Below are experts of layer 2 (counted from 0) of a mixture-of-experts language model. Rows are named router (the router's row for the expert), gate (a neuron's input weights, with its number), up (a neuron's input weights, with its number) and show model dimensions 128-255. Each number is 128 + 24 x the weight over its row's rms, rounded and kept within 0 to 255.
Before each expert's rows: a language model's description of what the expert responds to. This comes from a sample of Wikipedia text that the model never trained on.

# expert 45
Pipe separators following a number in league standings, squad and election tables, plus words like based, staff, inspired, Fame.
router [134 120 103 130 122 143 118 138 124 125 146 148 153 130 130  95 105  75 137 182 133 114  76 118 147 118 109 109 131  95 137  82 143 114 134 112 130 113 187 110  85 147 110 108 105 153 143 126 104 115 120 102 104 138 123 178 180 186 103 197 152 126 126 145 178 147 104 131 109 174 131 123 129 124 165 119 131 147 112 126 110 153  98 135 109 123 122 113 119 117 120 144 189 131 120 115  79 155  82 190 145 131  93 166 150 156 137 145 124 146 147 145 136 101  86 113 126 111 116 141 130 134 114  92 113 118 137 142]
gate0 [134 128 140 155 113 117 176 126 178 105 153 117 112 129  98 104  86 132 123 114 132 127 168 186 108 117 108 103 135  90 142  83 151 134 101 123 119 106 127 104 107 128 141 173 141 133 146 100  92 158  87 139 130 150 120 140 129 148 198 116 101 131 141 120 120 110 139  63 112 111  86 194 162 113 129 132 139 159 100 148 131 109 105 127 114 118 126 137 113  84 134 110  93 122 119 131 149 152 139 149 137 154  98 100 132  87  94 147 109 111 155 180 147  95 136 120  99 121 134 117 138 125 115 117 122 105 133 142]
up0 [ 87 133 126 119  81  99 155 123 118 137 129 124 110 141 136 146 115 146  74 146 149 126  98 107 116 102 124 152 164 180 124 127 109 146 131 134 117 136  72 174 157 109 157 150 118 121 114 124 115 123 132 122 176 101  96 134 115 155 103 138 143 109  66 157 116 113 128 117  82 167 124 102 188 130 103 106 113  99 150 162 110 151 133 100 131 144 155 150 111 126 124 111  76 122 134 152 156 156 122 111 155 135  97  77 151 129 115 124 121 159 121 128 101 160 146 134 110  97 111 119 137 169 114 118 188 130 129 156]

# expert 1
Word-final pieces of non-English personal and place names, such as -sky, -ova, -owski, -ville, -ia, and vowel endings.
router [154  87 147 129 131 110 151 105 151 154 145 123 128 162 128 129 126 172 114 129 132 130  84 132 180 136 117 199 120 110 116 120 139 169 131 150 156 141 133 151 143 148 148 151 157  83 128 146 168 141 176  91 123 148 104 149 147 128 129 179 122 145 111 132 164 118 129  87  83 156 138 125 159 131 150 124 129 137 123  92  99 127 137 119 105 108 135 124 114 103 111 132 166  91 113 150 146  88 158 125 139 161 133 121 142 160 116 119 131 145 147 120 110 171 166 114 122 171 131 113 139  93 105 143 135 116  88 154]
gate0 [126  98  90 149 109 124 123  84 118  55 156  82 127 126 131 145  84 115 116 143 144  72 101 117 126 126 105 159 172 128 116 110  91 125 141  95 163 116 104 132  91 128 147  92 139 124 159 145 142 160 146  95 184 157 124 136 135 153 158 160 104 114 121 110 112 135 164 155 138 123 105 141 111 110 178 159 119  92  96 157 111  93 136 119 114 151 125 147 148 122 121  95 157 182 114 149  61 171 107 124 135  63 136 133  91  93 134  58 119 144 120 130 123 114 178 160 143  94 141 118 141 145 115 117 104  61 119 125]
up0 [153 113 144 125 166 110 157 154 110 131 136 107 147 116  92 118 107 114 126 193  84 138 124 109 107 109 131 169 164 100 130 132 148 181 151 128 159 170 139 135 123 119 185 134 157  90  86 139 102 152 134 140 120 121 122 118  89 134 112 113 136 139 114 117 159 135 132 105  93 129 114 116 195 115 113 113 147 105 154 124  81 159  94 146 130 173 118 146 139 114  84 139 156 145 130 185 145 110 118 129 125 125  84 116 119  99 111 135 152 108 136 141 138 152 179 109  82 148 117 100 145 167  87 117  90 125 114 135]

# expert 56
with, by, against, joined, alongside, partnering, faced, defeated, linking people to teammates or opponents, especially in sports results.
router [121 140 147  85 107 113 147  59 132 117 139 104 127 162 135 108 139  91 157 165 131 129 125 130 120 106  80 144 119 147 157 109 126 124 123 164 136 152 178 181 165 124 115 146 115 115 130 145 105  95 106 103 125 141 120 127 107 145 125 132 151  93 150 149 110 162 111 155 129 102 119 130 122 148 145 131 111 144 138 149 155 133 116 137 133 109 142 102 138  76 104 133 144  67 116 113 132 127 142 144 116 137 107 105 109 103 117 137 137 100 117 115 122 112  98 111  84 135 110 114 154 127 102 115  90 111 120 129]
gate0 [136 151 138 147 138  97  97 147 124 113 125  84 129 102 148 110 125 138  84  89 158  85 140 150  98 126  87 114 176 143 103  88 141 101 129  94  86 108 111 146 141 137 101 168 160 140  91 139 160 143 141 120 126 123 126 166 125 131 115  97 108  94 131 149 168 132 141  92 106 118  97 124 127 130 151 132 110 106 120 129 133 190 157  96 124 116 120 142 135 119  63 133 153 139 126 134 137 129  72 106 127 140 144 112 155 147 122 116 129 135 121 145  64 131  90 109  89 148  94 128 149 104 118  93 119 113 114 152]
up0 [116 164 105 117 101 139 135 108 110 108 110 161 153  80 104 128 118 132 106 130 179 110 156 180 122 162 151 166 122 131 114 142 126 119 114 157 122  98 123 142  86 135  95  91 166 148 135 137 151 136 108 155  99 197 161 107 145 125 151 136 111 111 124  93 118  92 134 157 130 173 137 121 138  92 107 149 113 133 130 109 129 127 123 151 152 100 122 117 111 162 132 109 107 165 127 107 113 130 101 128 168 150 116 126 196 144 126 135 140 126 132 126 143 137 141 133 139 126 139 191 127 117  99 145 128 141 135 126]

# expert 37
Inner pieces of capitalised words directly after an initial capital letter, often in quoted titles or names, such as H-it-achi, F-ire, B-ig.
router [ 74 132 135 119 174 131 139 122 127 157 126 153 131 117 135 143 141 178 104  88  99 133  87 115 105 169 109 136 101 115 111 125 164 102 157 145 187 149  85 115 140 136  97 147 133 152 165 120 140 105  95 153 140 156 157 132 159 118 176 113 123 138 124 153 112 113 121 149 184 160 125 121 165 115 168 145 125 135 169  94 142 141 135  96 117 126  59 139 109 118 122 171 156 124 160 118  99 109 108 128 112  92 154 155 137 139 133 129 152 143 166 109 154 133 149 134 180 118 123 116  85 106 144 139 124 135 138 171]
gate6 [132 108 146 155 123 143 136 100  91 113 133 137 134 122 113 111 161 173 115 110  91 143 123 114  93 152 141 117 129 144  77 129 137 124 154 113 121 143 130 124 130  81 125 134 170  84 105 121  97 161 124 145 131 104 132 108 152 116 119 124 113 151  94 137 111 105 159 177 158 190 110 157 161 132 156 126 128 153 111 156 133 134 142  87 112 130 137 123  96 180 132 132 107 156 140 169  66 128 132 104 120 120 102 121 133 117 147 133 139 113 141 138 156 121 154 138 107 118 131  93 109  90 107 103 128 128 145 149]
up6 [144 163 151 115 160 135 133 112 183 117 130  64 124 125 148  84 176 178 140 125 151 121 114 121 146 132 121 109 139 161 149 101 139 117 131 144  95 141 120 126 134 149 125 125 164 108 114 114 107 139 108  99 126 104 116 125 133  98 135 122 162 144 131 115 158 126 168 135 158 146 147 157 136 173 143 124 120 131 116 147 148 156 109 152 138 157 123 142 164 115 165 195  71 134 141 150 147 149 133 106 122 130 139 128  85 138 108 136 105 125 111 127 142 131 111 136 112 131  97 111 153 145 129 103 155 149 124 170]

# expert 12
Pipe separators and column headers in tables, such as Venue, Score, Votes, Attendance, plus some main verbs in prose like experienced, produced.
router [141 110  99 129  90 149 135  77 138 149 104 129 130 144 158 126 144 112  72 140 122 131 110 123 119 118 167 115 144 132 145 162 100 104 120  93 106 152 145 119 154 121 188 108 132 108 124 121 114 162 131  98 103 133 133 132 155 158 130 150 136 161 169  60 129 134  92 142  93 119 130 127 111 139  94 107 126 102 130 127 159 106 166 147 165  99 124 104 192 156 136 125 130 140 149 132 157 128  95 166 132 151 163 145  96 155 141 116  94 164 133 131 117 137 139 105 109 118 113 104 104 144 129 127 128  72 104 106]
gate0 [113 140 139 147 148 146 148 128  75 107  86 168 138 145 139 148 141 140 126 130  81 120 105 146 100 129 159 149 125  72 156 128 118 145  82 100 123 195 165 155 136 127 109 101 122 161 118 158 116 144 150 133  99 173  87 140 128 144 155 156 115  98 100 138 116 134 145 127 157 148 128 153  80 151 100  88 115 114  83  92 116 123  91 189 138 149 119 129 143 106 147 101  97 130 118 106 135 114 112 127 130 124  90 145 130 152 122 156 140 152 104 136 111 111 130 102 103 160  80 169 142 113  98 116 151 129  90 101]
up0 [ 95 127  96 159 141 130  98 178 137 128 141 104 165 147 136 118 157 112 104 126 111 126  94 142 121 151 150 138 146 163 126 135 118 168 128 176  99 127 140 108  94 120 122 134 157  82 121 109 122 146 130 137 104 146 120 129 121 154  92 114 146 138 154 101 137 138 165  83 147 115 104 138 120 145  90  89  94 116 136 136 122 135 126 122 113 139 155 125 148 110 109 118 116 158 146 157 100 163  75 119 148 158 128 164 138 150 134 105  93 106 154 105 153 100 153 121 130 127 136 115 134 157 122 158 116 117 114 119]

# expert 33
Year-range tokens ending in a colon in infobox career lists (2010–2018:, 2025:), plus Label:, Family:, Clade: and track durations.
router [172 152 136 112 132 148 133 131 146 161 119  94 127 113 133 105 147 101 147 143 131 123 129 119  89  83 125  84 119  94 150  93  97 128 119 112 131 119 122 166 137 187 100 141 101 115 155  85 160 134 117 119 148 101 123 179 130 137  89 126 129 135 143 148 114 130 133 105 106 155 123 121 114 141 115 141 112 122 119 110  80 124 141 174 173 124 143 147 144 148 161 190 103 148 149 141 112  96 142 100  78 100 119 138 112 180  91 119 104 140 121 151 103 161 152 166 135 157 143 135 144 159 133 155 112 118 134 142]
gate0 [ 84 122 133 153 108 131 145 130 112 108 138 124 109 114 136 156  85 132 111  79 121 114 129 118 142 103 130 131 129 100 142 125 176 178 114 107  56 140 114 102 105 111 152 122 151 154 158 120 102 129  97 128 155 108 137 114  99 146 113 131 138  90 113 128 176 138 116 156 130 153 114 132 158  96 140 150 122 155 160 136 125 101 117 150 132 143 138 113 104 100 134  93 133 100 181 153 144 122 155  95 156 142 101 120  94 150 156 174 159 133 148 128 149 161 113 137 124 118 103 116  95 145 156 121  97 161 149 155]
up0 [173 147 133 121 180  93 149 136 122 115 129 129 100 121 137 163  92  91 165  95 128 173  86 110 151 118 154 123 102 122 159 131 105 122 160  94 130 148 107 150 120 130 152 166 108 118 129 123 116 150 110 141 177 113  78 103 129 160 104  66  87 146 120 174 124 155 121 166 126 138  86 135 119 133 117 121 167 143 116 129 163 145 146 121 126  97 120 135 131 169 132 149 166 141 122 132 103  72 128 106 138 113 158 128 154 178 156 120  80 135 115 152 105 102 130 145 166 137 152 124 136 128 140 106  65  96 155 151]

# expert 39
Nouns in names of competitions and wars, such as League, World, Cup, Championship, Division, usually after Champions, First, EFL.
router [149 155 114 112 133 124 125  76  93 112 142 138 143 156 128 108 127 131  98 117 114 109 159 147 135 124 137 120 119 115 100 138 100 135 149 160 121  98 136  71 126 147 120 152 132 111  91 152 122 145 126 125 133 153  68 159 135  89 113 117 123 129 131 125 117 124 120 126 160 104 108 117 107 113 143 101 155 134 122 130  93 133 145 130 110 123 139 122 109  75 113 166 141 148 139 172 149 169 103 139  88  76 126 103  92 112 162 107 151 130 129  93 132 106  91  96 128 187 128 175 151 160 145 127  80 157 124 138]
gate6 [109 163 171 131 164 149 155 161 162  85 108 148 171 118 131 126 107 105 156 109 131 119  94 102 137 146  92  97 125 131 135 128 120 119 133  88 149 101 153 151  91 120 127  75 155 115  79  70 108 127 140 113 178 151 102 119 125 159 141 153 121 123 122 121 103 123  70 122 158 133 147 128 133 126 132 122 157 101 141 136 116 101 132 119 142 101 114 159 100 164 108 144  97 134 132 112  71 128 154 120 112 120 129  99 142 135 112 113 128 174 153 180 109 132 140 154 122 167  87 131 142 133 122 149 110 137 135 169]
up6 [153 147 140 107 151 129 103 136  93 123 145  92 156 168 115 102 139 119 133 134 116 119 140 169 105 132 114 170 131 118 188 132 108  72 132 174 116  90 188 124 155 100 105 140 130 110 157 154 112 197 138 136 121 111 131 126 133 115 130 110 142 101 169 165 151 134 138 127 119 103 132 127 151 122 102  82 147 112 140 152 146 135 117 136 113 120 132 114 106 129 145 124 139 154 138 130 164 173 153 114 101 128 123 160 145 194 123 109 157 126 129 145 127 145 181 111 156  70 126 126 111 142 120 122 111 113  67 114]

# expert 2
The word the (sometimes this, each, a) mid-sentence after prepositions like of, in, to, before first, same, final, north.
router [137 100 115 126 131 176 138 124 141 132  98 122  93 109 127 131 134 111 138 130  57 136 137 156 149 171 141 117 166 147 103 138 174 141 122 120 177 117 132  86 130 122 160 143 132 133 125 128  99 135  93 165 140 141 154  95 142 135 165 153  90 115 157 137 122 140 140  64 147 119  95 162 148 118 142 136 118 159 113 124 102 121 101 123  70 143 143 145 150 121 116 141 112 130 111 165 105 111 150 167 117 139 101  98 166 155 128 106  90 175 126 141 125 148 109 144 102 171  96 126 103 141 105 128 108 122  97 167]
gate0 [161 109 131 154 156 148 156 113 103 145 159 138 111 156 163 114 162  87 142 118 130 146 157 148  93 137 126  98 122 138 107 105 102 109 108 129 124 143 152 130 131 122 115  99 117  89 165  81  90 123 120 125 164 144 148 118 133 117 106 140 154 118 147 153 170 112 136 151 157 135 166 140  89 147 150 110  94  89 121 145 137 108 143 119  52 134 126 117 103 114 114 116 156 117 147  96 139 131 146 113  52 131 131 121 119 116 156 115 122 127 139 137 114 119 128 123 136 107 136 202 121 116 167 149 128 109 152 132]
up0 [144 146 109 131 131 103 130  89 167  67 126 134  95 112 123 155 177 128 103 140 145 125 181 131 152 150 126 164 123 129 149 181 144 151 120 144 133  95 131 115 152 151 173 144 123 122 139  72 123 185 102  96 109 146 134 132 110 113 148 150 137 136 105 144 114 122 136 129 106  96 147 107 154 169  91  99  88 123 135 144 150 174 129 116 147 139  97 131 129 175  98 126 113 150 101 156 100 148 117 151 116 106 144  89 146 153  99 147 128 125 106 107 127 152 111 137 110 132 136 120 120 105 103 111 111 135 121 130]

# expert 49
The preposition in, plus into, within and entered, after verbs or nouns naming events, places, times or rankings, as in "loss in the last".
router [115 118 165 134 167  69 139 154  98 129 111 163 150 124 102 136 141 164  84 122 120 160 110 174 134 111 127 107 128 130 149 143 132 146 129 154 111 114 118 125 108 166  94 155 116 132 129 139 113 114 160 161 123 143 106 133 175 152 150 124 144 110  94 128 116  93 105 148 139 115 125 120 135 123  90 140  76 137  90 135 131 143 152 128 123 118 170 145 114 162 132 119 149 150 143 102 171 109 107 110  96 115 114 133 114 108 109 125 131 162 106 126 154 141 136 126 144 146  75  99 151 123 169 149 163 168 106 155]
gate6 [162 102 119 122 120 146 186 175 101 166 100 127 129 138 140 171 132  99 147 119 134  87 156 104 113 121 101 118 111 137 124 123  96 116 125 146 137 134 145 147 123 117 103 166 117 160 131 105 127 115 135 180  99  85 101 111 148 105 119 138 167 160 130 137 117 140  65 115 124 126 117 120 124 117 132 135 112  96 118  89 118 154 100 120 138 159 131 117 111 149 121 165 101 155 136 112 101 175 142  62 174 108 130 130 168 121  72 101 157 120 160 156 144  91 102 131 139 112 112 154 151 148 138 106 114 146 129 140]
up6 [ 98 105  93 171 178 107 167 153 152 138 126 156 101 113 118 101 133 142 132  82  79 105  95 155 130 145 101 137 151 109 133  87 124 133 115 133 184 137 145 178 111 105 166 106  55 133 103 141 125  64  86 142 114 147 201 119 104 115 141 137 142 131 151 116 165 121 117 102 150  99 173 130 174 143 143 130 133 142 120 148 118 147 112 123 124 147 149 129 178 155 107 151 135 163  93 143 142 129 147 108 124 137 119 118 100  92 136 145  78 138 131 115  84 116 137 128 154 128 145 140 138 161  76 157 185 111 174 115]

# expert 21
Capitalized head nouns of institution and place names such as County, District, Court, University, High School, Council.
router [124 125 120 117 160  76  90 114 150 124  92 165 130 111 138  98 136  86 134 116 124 116 174 137 182 156 157 135 117 152 180 152 130 131 139 108 164 114 135  87 130 111 185 161 162 134 101 122  99 114 118 107 122 143  90 108 119 141 132 159 143 135 130 109 105  94 113 143  99 110 121 120 140 132 139 151 117 166 126 153 113 142 144 108 146 109 176 123 173 124 109 121 146 129  87 130  81 145 104 123 151 164 153  94  80 142 154 139 105 121 113 142 126 140 145 149 141  74 121 150 138 126 103 121 159 123  89 140]
gate6 [123 164 131 157 145 151 104  95  67 115 143 116 148 118 133  91 128  71  99 117 119 153 179 147 179 120 143 138 124 126 121 133 132 158 122 127 127 133  65 112 138 104 132 177 150 129  93 147 178 144 102 106 146 120 133 123 136 134 156  87 150  89 125 140  97  82 161 113 116 126 150 162 116 105 106 122 151 123  82 113  96 143 117 157 142 104 142 129 120 106 108 108 100 117 147 130 123 134 143 117 106 117 104 159 109 153 167 131  86 131 126 113 116 142 104 183 133 147 130 113 143 148 131 161 149 146 117  85]
up6 [168 177 132  95 123 114 145  99 180 148 110 110 125 140 124 130  82 115 192 144 121 123 125 109 128 108 143 142  90 131 143 149 162 123 132 135 148 139 106  81 124 102 115 129 112 132 160 123 127 119 107 200 157 139  71 114 174 131 121 132 133 151 114 134 161 193  88 160 109 159 125 140 170 123 106 146 173  99 138 136 113 142 141  74 109 118 170 137 118 115  92 147 130 126  97 140 119 148 177 107 124  71 174 143 164  86 124 129 167 185 104 136 175 143 118 102 150 130  90 136  97 153 116 117  83 149 134 135]

# expert 8
Word pieces carrying a sentence-ending period or ." and )., as in worldwide., prison., 2012., side., before a new sentence or line.
router [103 117 107  91 157 125 153 153 113 137 108 131 105 136  96 118 117 151 131 134 131 120 135 163  92 187 113 150 149 135 126 109 110 112 156 154 106 172 139 126 126  99 149 160 115 118 117 139 133 127 126 110 167 100 153  97  76 159 182 130 128 130  66  90 138 114 136 121 167 125 122 125 104 156  76  90 142 140 157 120 148 160 139 111 157 153 110  92 138 101 101 166  79 158 147 123 146 161 133  98 155 130 123 127 119 133  97 101 121 119 152 111 108  89 139 143 109 148 123 123 118  80 145 129 123 181 138 154]
gate0 [160 161  94 117 131 100 123 125 118 139 142 126 122 166 115 122 153 148 121 136 102 162 130 146 120 138 108  95 114 145 134 191 142 150 135 139 123  81 131 137 129  94 128 136 122 153 109 133 140 105 129 156 139 168 128 157  85 103 135 123 150 109 114 113 131 160 104 123 100 140 170 138 214 146 132 155 134 124 140 133 113 137  91 114 155 164 117 160  93 113 156 112 104 113 142 149 145 119 124 112 144 122 119 152 100 123 112 114 167  92 106 156 135 102 132 107 173 132 131 128 148 155 137 106 167 142 137 120]
up0 [112 111 119  90 194  99 131 146 126 140  96 111 135 123 111  97 143 114  77 113 123 145 148 131 129 136 131 121 177  88 122 132 129  91 140 122 134 136 130 148 109 109  88 126 137 146  93 120 132 141 141 110 106 117 145 115 112  99  98 128 147 112  99 115 120 130 106 146 111 144 131  90  88 162 127 171 138 120 175 143 156 189 151 132 154 114 166 122 139 144 127 159 147 142 154 163 106 160 124  90 188 120  96 117 153 130 146 107 119 150 153 116 137 116 143 170 119 140 161 102 160 132  43 182 107 123 107 113]

# expert 57
"in", "of", "at", "near" introducing birthplaces and locations (born and raised in, died in), plus Location:, Street, Road, Works.
router [152 121 111 149  99 118 145 154 136 144 118 140 130 125 148 122 135 141 140 100 154  94 132 114 108 148  91 143 117 111  95  98 156 105 115 130 117 136 121 142 133 135 120 159 142 137 160 152 117 104 164 127 144 134 178 133 127 109 144 108 152 159 103  99  98  93 134 138 134 129 162 124 153 105 150 123 151 129 137  99 114 148 119 164 142  98 147 126 128 163 121 142 144 113 105 112 123  92 129 120 165 145 144 127 152  97  94 101 146 126 100 148  95 119 162 158 147 115 136  97 131 143 134 160 151 128  97 120]
gate6 [117 126 153 104 132 150 136  97 118 164 159 129 105 105 161 142 104 145 124 120 105 119 125 133 118 155 103 113 184  93 105 122 155 126  97 153 164 199 102 130 103 113 135  98 103 135 101 155 162 103 139 117 116 108 144 104 103  29 163 104 134 128 140 152 134 117 128 102 107 105 109 151 107 104 107 152  93 119 139 128 118  89 177 115 107 109 140 153 149 125 123 128 124 130  97 106 159 154 157 123 152 139 130 104 166 114 150 140 126 132 156 149 144 127  90 158 122 134  96 151 109  95 142 177 125 148 116 143]
up6 [115  87 111 105 118 112 130 125 176 114 163 113 114 136 136 142 120 148  95  99 138 135 107 135 145 137 124 121  91 149 160 111 156  80 117 139 131 132 138 146 146  98 142 120 140 132 142 102  73 154 109 117 114 146 100 125 114 144 128 140 171 145 116 138 104 171 145 123 158  81 117 213 151  55 113 122 148  82 130 121 137 114 166 158 129 147 113 179 122  89 145 113 125 126 166 105 110 152 131 172 125 130 130 136 150 132 100 144 130 163 177  95 166 124 114 132 156 120 124 145  96 109 143 144 105 101 168 105]

# expert 15
Pipe separators between numbers in sports statistics tables, plus negation and lack words like without, no, little, unable, despite.
router [135  88 110 156 134 133 150 103 131 155 131 120 135 169 145 149  83 128 156 142 129 127 162 138 166 112 135 156 117 123  78 148 163 158 150 132 168 144 135 133 174 150 119 115 119 103  81  80 122  96 133 142 142 146 106 145  89 114  97 145 119 133 150  98 105 130 157 129  92 159 151 133 140  82 145 118 170 135 141 105 153  95 144 145  99 153 124 103 131 161 108 147 121 147 126 119 118 194 115 126 144 101 124 126  85 130 123 110 147 146  86 130 112 177 105 108 113 102 146 162 118  93  94 128 122 101 156 128]
gate0 [113 114 106 181 143 148 105 127 142 168  83 124 173 119 110 110 121 173 119 149 118 105 137 160  74 143 160 123 156 117 146 147 125 203 121 121  69  99  98 113  72 135 148  98 152 139 133 157 137 135 110 125 115 115 123 120 133 157  83  94  89 123 115 127 138 135  99 156 153  85 134 126  95 137 150 130 132 139 141 129 160 152 135 139 127 135 126 153 122 133 116 176 115 150 119 147  95 144 148 143 104 139 140 144 165 153  50 121  94 143  82 127 137 151 146  72 118 140 127 137 135  73 125 175  96 137 144 154]
up0 [127 133 124 124 131 143 127 129 133 153 136 112 138 156 118 129 156 154 106 132 124 121 128  97 120  92 191  97 146  77 136 162 152 137 129  80  91 115 115 126 161 132 134 182 127 148 164 145 151 122 109 122 152  93 105 135 133 106 101 134 140 121 130 165 155  89 125  91 103 126 111 101 116 112 142 105 110 126 118 134 116  92 101 133 105 124 132  99 147 120 104 135 113 164 169 164 121 156 190 130 121 112 164 117 128 139 100  83 154  91 135 146 167 101 125  97 109 168 162 140 117 112 156 136 131 142 153 127]

# expert 60
The conjunction and in prose, plus pipes after empty cells in sports schedule tables before opponent names like Georgia State.
router [137 161 155 107 149 186 127 164 146 127 165 131 127 129 130 120 137 131  84 151 127 114 161  65 145  63 116 124 114 125 122 185 112 129 151 110 105 123 107 122 104 143 144 111 121 100 116 146 110 121 133 179 152 153 119 166  86 149 106  88 128 124 138 185 108 111 141 140  90  95 149 130 103 129 162  95 147 123 113 119 129 136  77 141  99 113 147 103 185 143 107 166 149 109 123 112 138 135 134 144 128 120 104 154 146  94 103 128 135 130 136 113 164 176 109 147  80 134 150 112 122 122 113 111 165 140 102 114]
gate0 [123 145 132 123  80 133 146 162  64 139 141 149 122  95 130 117 137 103 162 101 128 141 115 118 145 105  78  83 112 127 123 126 123 165 117  97 138 126 104 130 129 122 120 124 136 136 120 130 108 121  93 149 131  68 115  99 123 163  94 114 108  92 124 156 122 121 147 107 126 132 158 148 109 138  95 172 137 110  97 146 167 133  96 120 147 111 156 142 120 105  98 148 131 124 160 138 124 113  93 101 131 164 144 153 124 111 115 132 140 133 127 132 146 149 147 113 163 130  98 135 132  82 128 112 133 133 104 106]
up0 [143 107 169 144 115 116 138 154  71 136 110 150  95 144 127 132 116 187 116 154 112 133  82 135 146 174  75 182 126  93 133 122 120 121  84  95 130 153 167 132 112 175  89  91 152 139 135  83 114 137 115 188 112 122 100 119  87 105 104  99  87 142 127 144 141 116  84 134 160 176 160 123 130 116  95 142  89 139  98 123  75 114 123 141  95 113 143 164 118 105 111 115 148 163 173  87 109 142 195 130 100 134 141 171 152 176 103 137 132 132 130 127 124 126 150  94 154 137 116 140 133 120 140  97 162 136 153 102]

# expert 54
Surnames and name-ending pieces after a first name, such as Jones, Smith, Singh, Khan, often in article titles and cast lists.
router [103 107 131 165 114 147 155 152 147 129 129  71 117 151 160 149 156 138 132 109 122 136 116 134 149 107 109 131 177 150 136 105 160 143 135 133 139 144 140 137 122 133 161 157 151 142 154  96 132 166 125 143 130 112 152 119 174 154 135 138  74 128 142 144 130 117 143  86 146 132  96 147  89 151 120 112 130 143 127 150 148 102 137 114 135 158 116 118 114  83 119 131 105 105 135 147 135 135 162 104 150 149 159 154 122 108 152 135  87 124 144 153 132 132 134 137 165 168 128 133 115 157 138 102 116 160  58 175]
gate0 [124 121 129 136 107 111 144 149 132 108 158 128 101 142 155 171 136 105 138 187 108 124 128  85 137 130  92 126 157  94 138 138 131 150 132 118  97 129 165 126 115 131  96 131 106 101 113  54 131 107 117 145 127 145 200 135 120 150 127 106 110  90  94 107 100 142  91  99  96 114 159 129 150 137 145 147 145 158  82 124 123 147 128 125 114 128 129 137 169 125 140 110 106 148 103 145 122 143 139 154 101 162 174 135 125  94 121 167 140 108 118 168  81 158 156 148 122 146 101 143 112  62 127  96 129 100 102 154]
up0 [127 135 158 114 161 138 132 119 139 152  85 111 116 159 177 148 111  95 177 140  85 112 138 126 147  91  94 128 157 133 165 119 141 151 104 156 118 127 130 116 164 150 141 185 140 164 122 146 156 124 117 134 117 184 128 101 137 148 149 163 134 146 139 140 123 113 128 172 123 142 110 193 168 129 151 126 146 123 154 150 122 132 153 108  93 161 162 133  84  90  93 153 122 105 107 154 133 144 107 106 166 121 147 172 138 162 158 126  94 129 166 151 110 129 118 133 150 126 126 129 126 113 104 156 118 150  85 107]

# expert 24
The preposition by and other prepositions, credit labels like Producer:, Spouse:, and pipes between numbers in sports statistics tables.
router [ 82 111 114 143  77 124 171 112 107 133 126 149 125 125  97 146 126  69 156 155 113 131 143 119 104 141 104 165 124 146 121 114 101 158 134 121 121  92 138 117 143  85 133  98 115 123 141 122 157 138 103 138 154 135 105 105 110 111 109 162 142  93 128 143 130 141 112 121 143 156 148 129 167 154 165 111  91 125  99 169 173  94  83 153 150 150 142 146 150 122 168  91 132 108 174  90 144 153 147 126  99 138  78 130 119 157  88 128 143 109 129 104 134 129 167 177 124  93  92 106 156 131 124 119 134 136 132  91]
gate0 [151  65 123 124 121 149 174 150 113  97 144 131 107 168 139 123 123  97 154 166 116  84  89 129 191 120 130 151 160 125 170 169 126 124 138 151 131 153 138 141 112 123 158 119 105 139 105 150 103 103 144 104 155 148 120 118 160 136 157 154 140 134 128 136 139  78 112 107 131 130 134 153 137 137  91 138 120 132 142 116 155 150 151 168 142 108 143 153 131 161 116 176 144 149 156 117 162 133 105 133 113 157 155 129 156 155 123 162 142 100 142 144 133 133 132 112 132 134 116 126 133  99 128 134 106 168 131 153]
up0 [141 116 104 107 121  98 134 134 109 140 111 138 110 173 151 172 126 138 148 121 144 136 146 156 127 116 163 122 153 120 122 148 127 118 143 131 166 153 142 168 112 137 113  89 122 102 121 124 122 142 132 119 102 109 120 149 108 115 158 171  70 128 142 154 153  99 144 156 103 142 119 147 101 129 133 146 110 126 165 120 158 133  76 143 101 131 121  95 131 103  78  88 138 102 120 119 127 172  58 124 134 118 151 171 108 161  99 154 129 111 116 142 150  81 139 144  96  93 111 133 115 112 161 129  97 152 153 141]

# expert 51
Verbs of including, naming and saying that introduce an object or clause, like including, called, known, stated, mentions, Website:.
router [157 140 100 151 120 133 118  92 109 112 107 130 119 158 142 104 114 103 131  82 134 142  94 159 146  89 142  98 148 145 128 135 137  98 129 115 119 105  91 150 166 153 141 123 127 145  95 144 147 100 117 150 106 101 142 132 128  96 110 123  84 141 151 156 103 136 105 163 143 139 121 132 160 108 131 151 123 141 176 141 124 119  83 172 123  68 116  95 118 114 142  92 103 113  98 118 162 165 163 137 140 156 102 160 104 131 118  97 138 108 133 121 136 137 124 103  90 126 120 107 157 129  99 152 151 117 144 115]
gate0 [117 141 106 147  89 106 106 123 153 116 153  95 109 129 137 197 103  95 126 115 124 144 134 167 117 119  94 131 142  77 135 128 141 158  74 132 129 119 131 100 146 171 100 149 103 183 154 151  80 150 177 140 165 148 135 129 127 135 155 136 128 123  80 164 122 153  76 141 166 122 140 172 149  88 148 163 123 196 144  45 106 143 104 124 121  96 127 145 148  97 147 138 135 160 140 127 103 151 144 152 161 124 127 120  71 151  88 117 105  75 113 126 121  88 116 120 118 140 121  72 106 123 134 128 147 130 115 121]
up0 [145 122 131 160 123 134 120 117 123 132 146 121 140 119 156 148 157 115 144 146  92 104 158 126 136 141 131 130 119 109 154 108 102 152  83 144 131 170  71 101 154  86 108  89  83 122 116 127 119 132 128  99 107 153 118 118 106 130 134 125 169 125 139 135 104 160 122 122 115  84 146 125 142 152 113 142  92 146 125 143  94 165 134 101 109 152  89 144 155 147 107 122 131 133 123 124 165 173 125 123 144 130 122 154  81 108  90 142 120 112 131 115 150 122 128 150  91 113 111 129 137 145 144 132 140 141  94  95]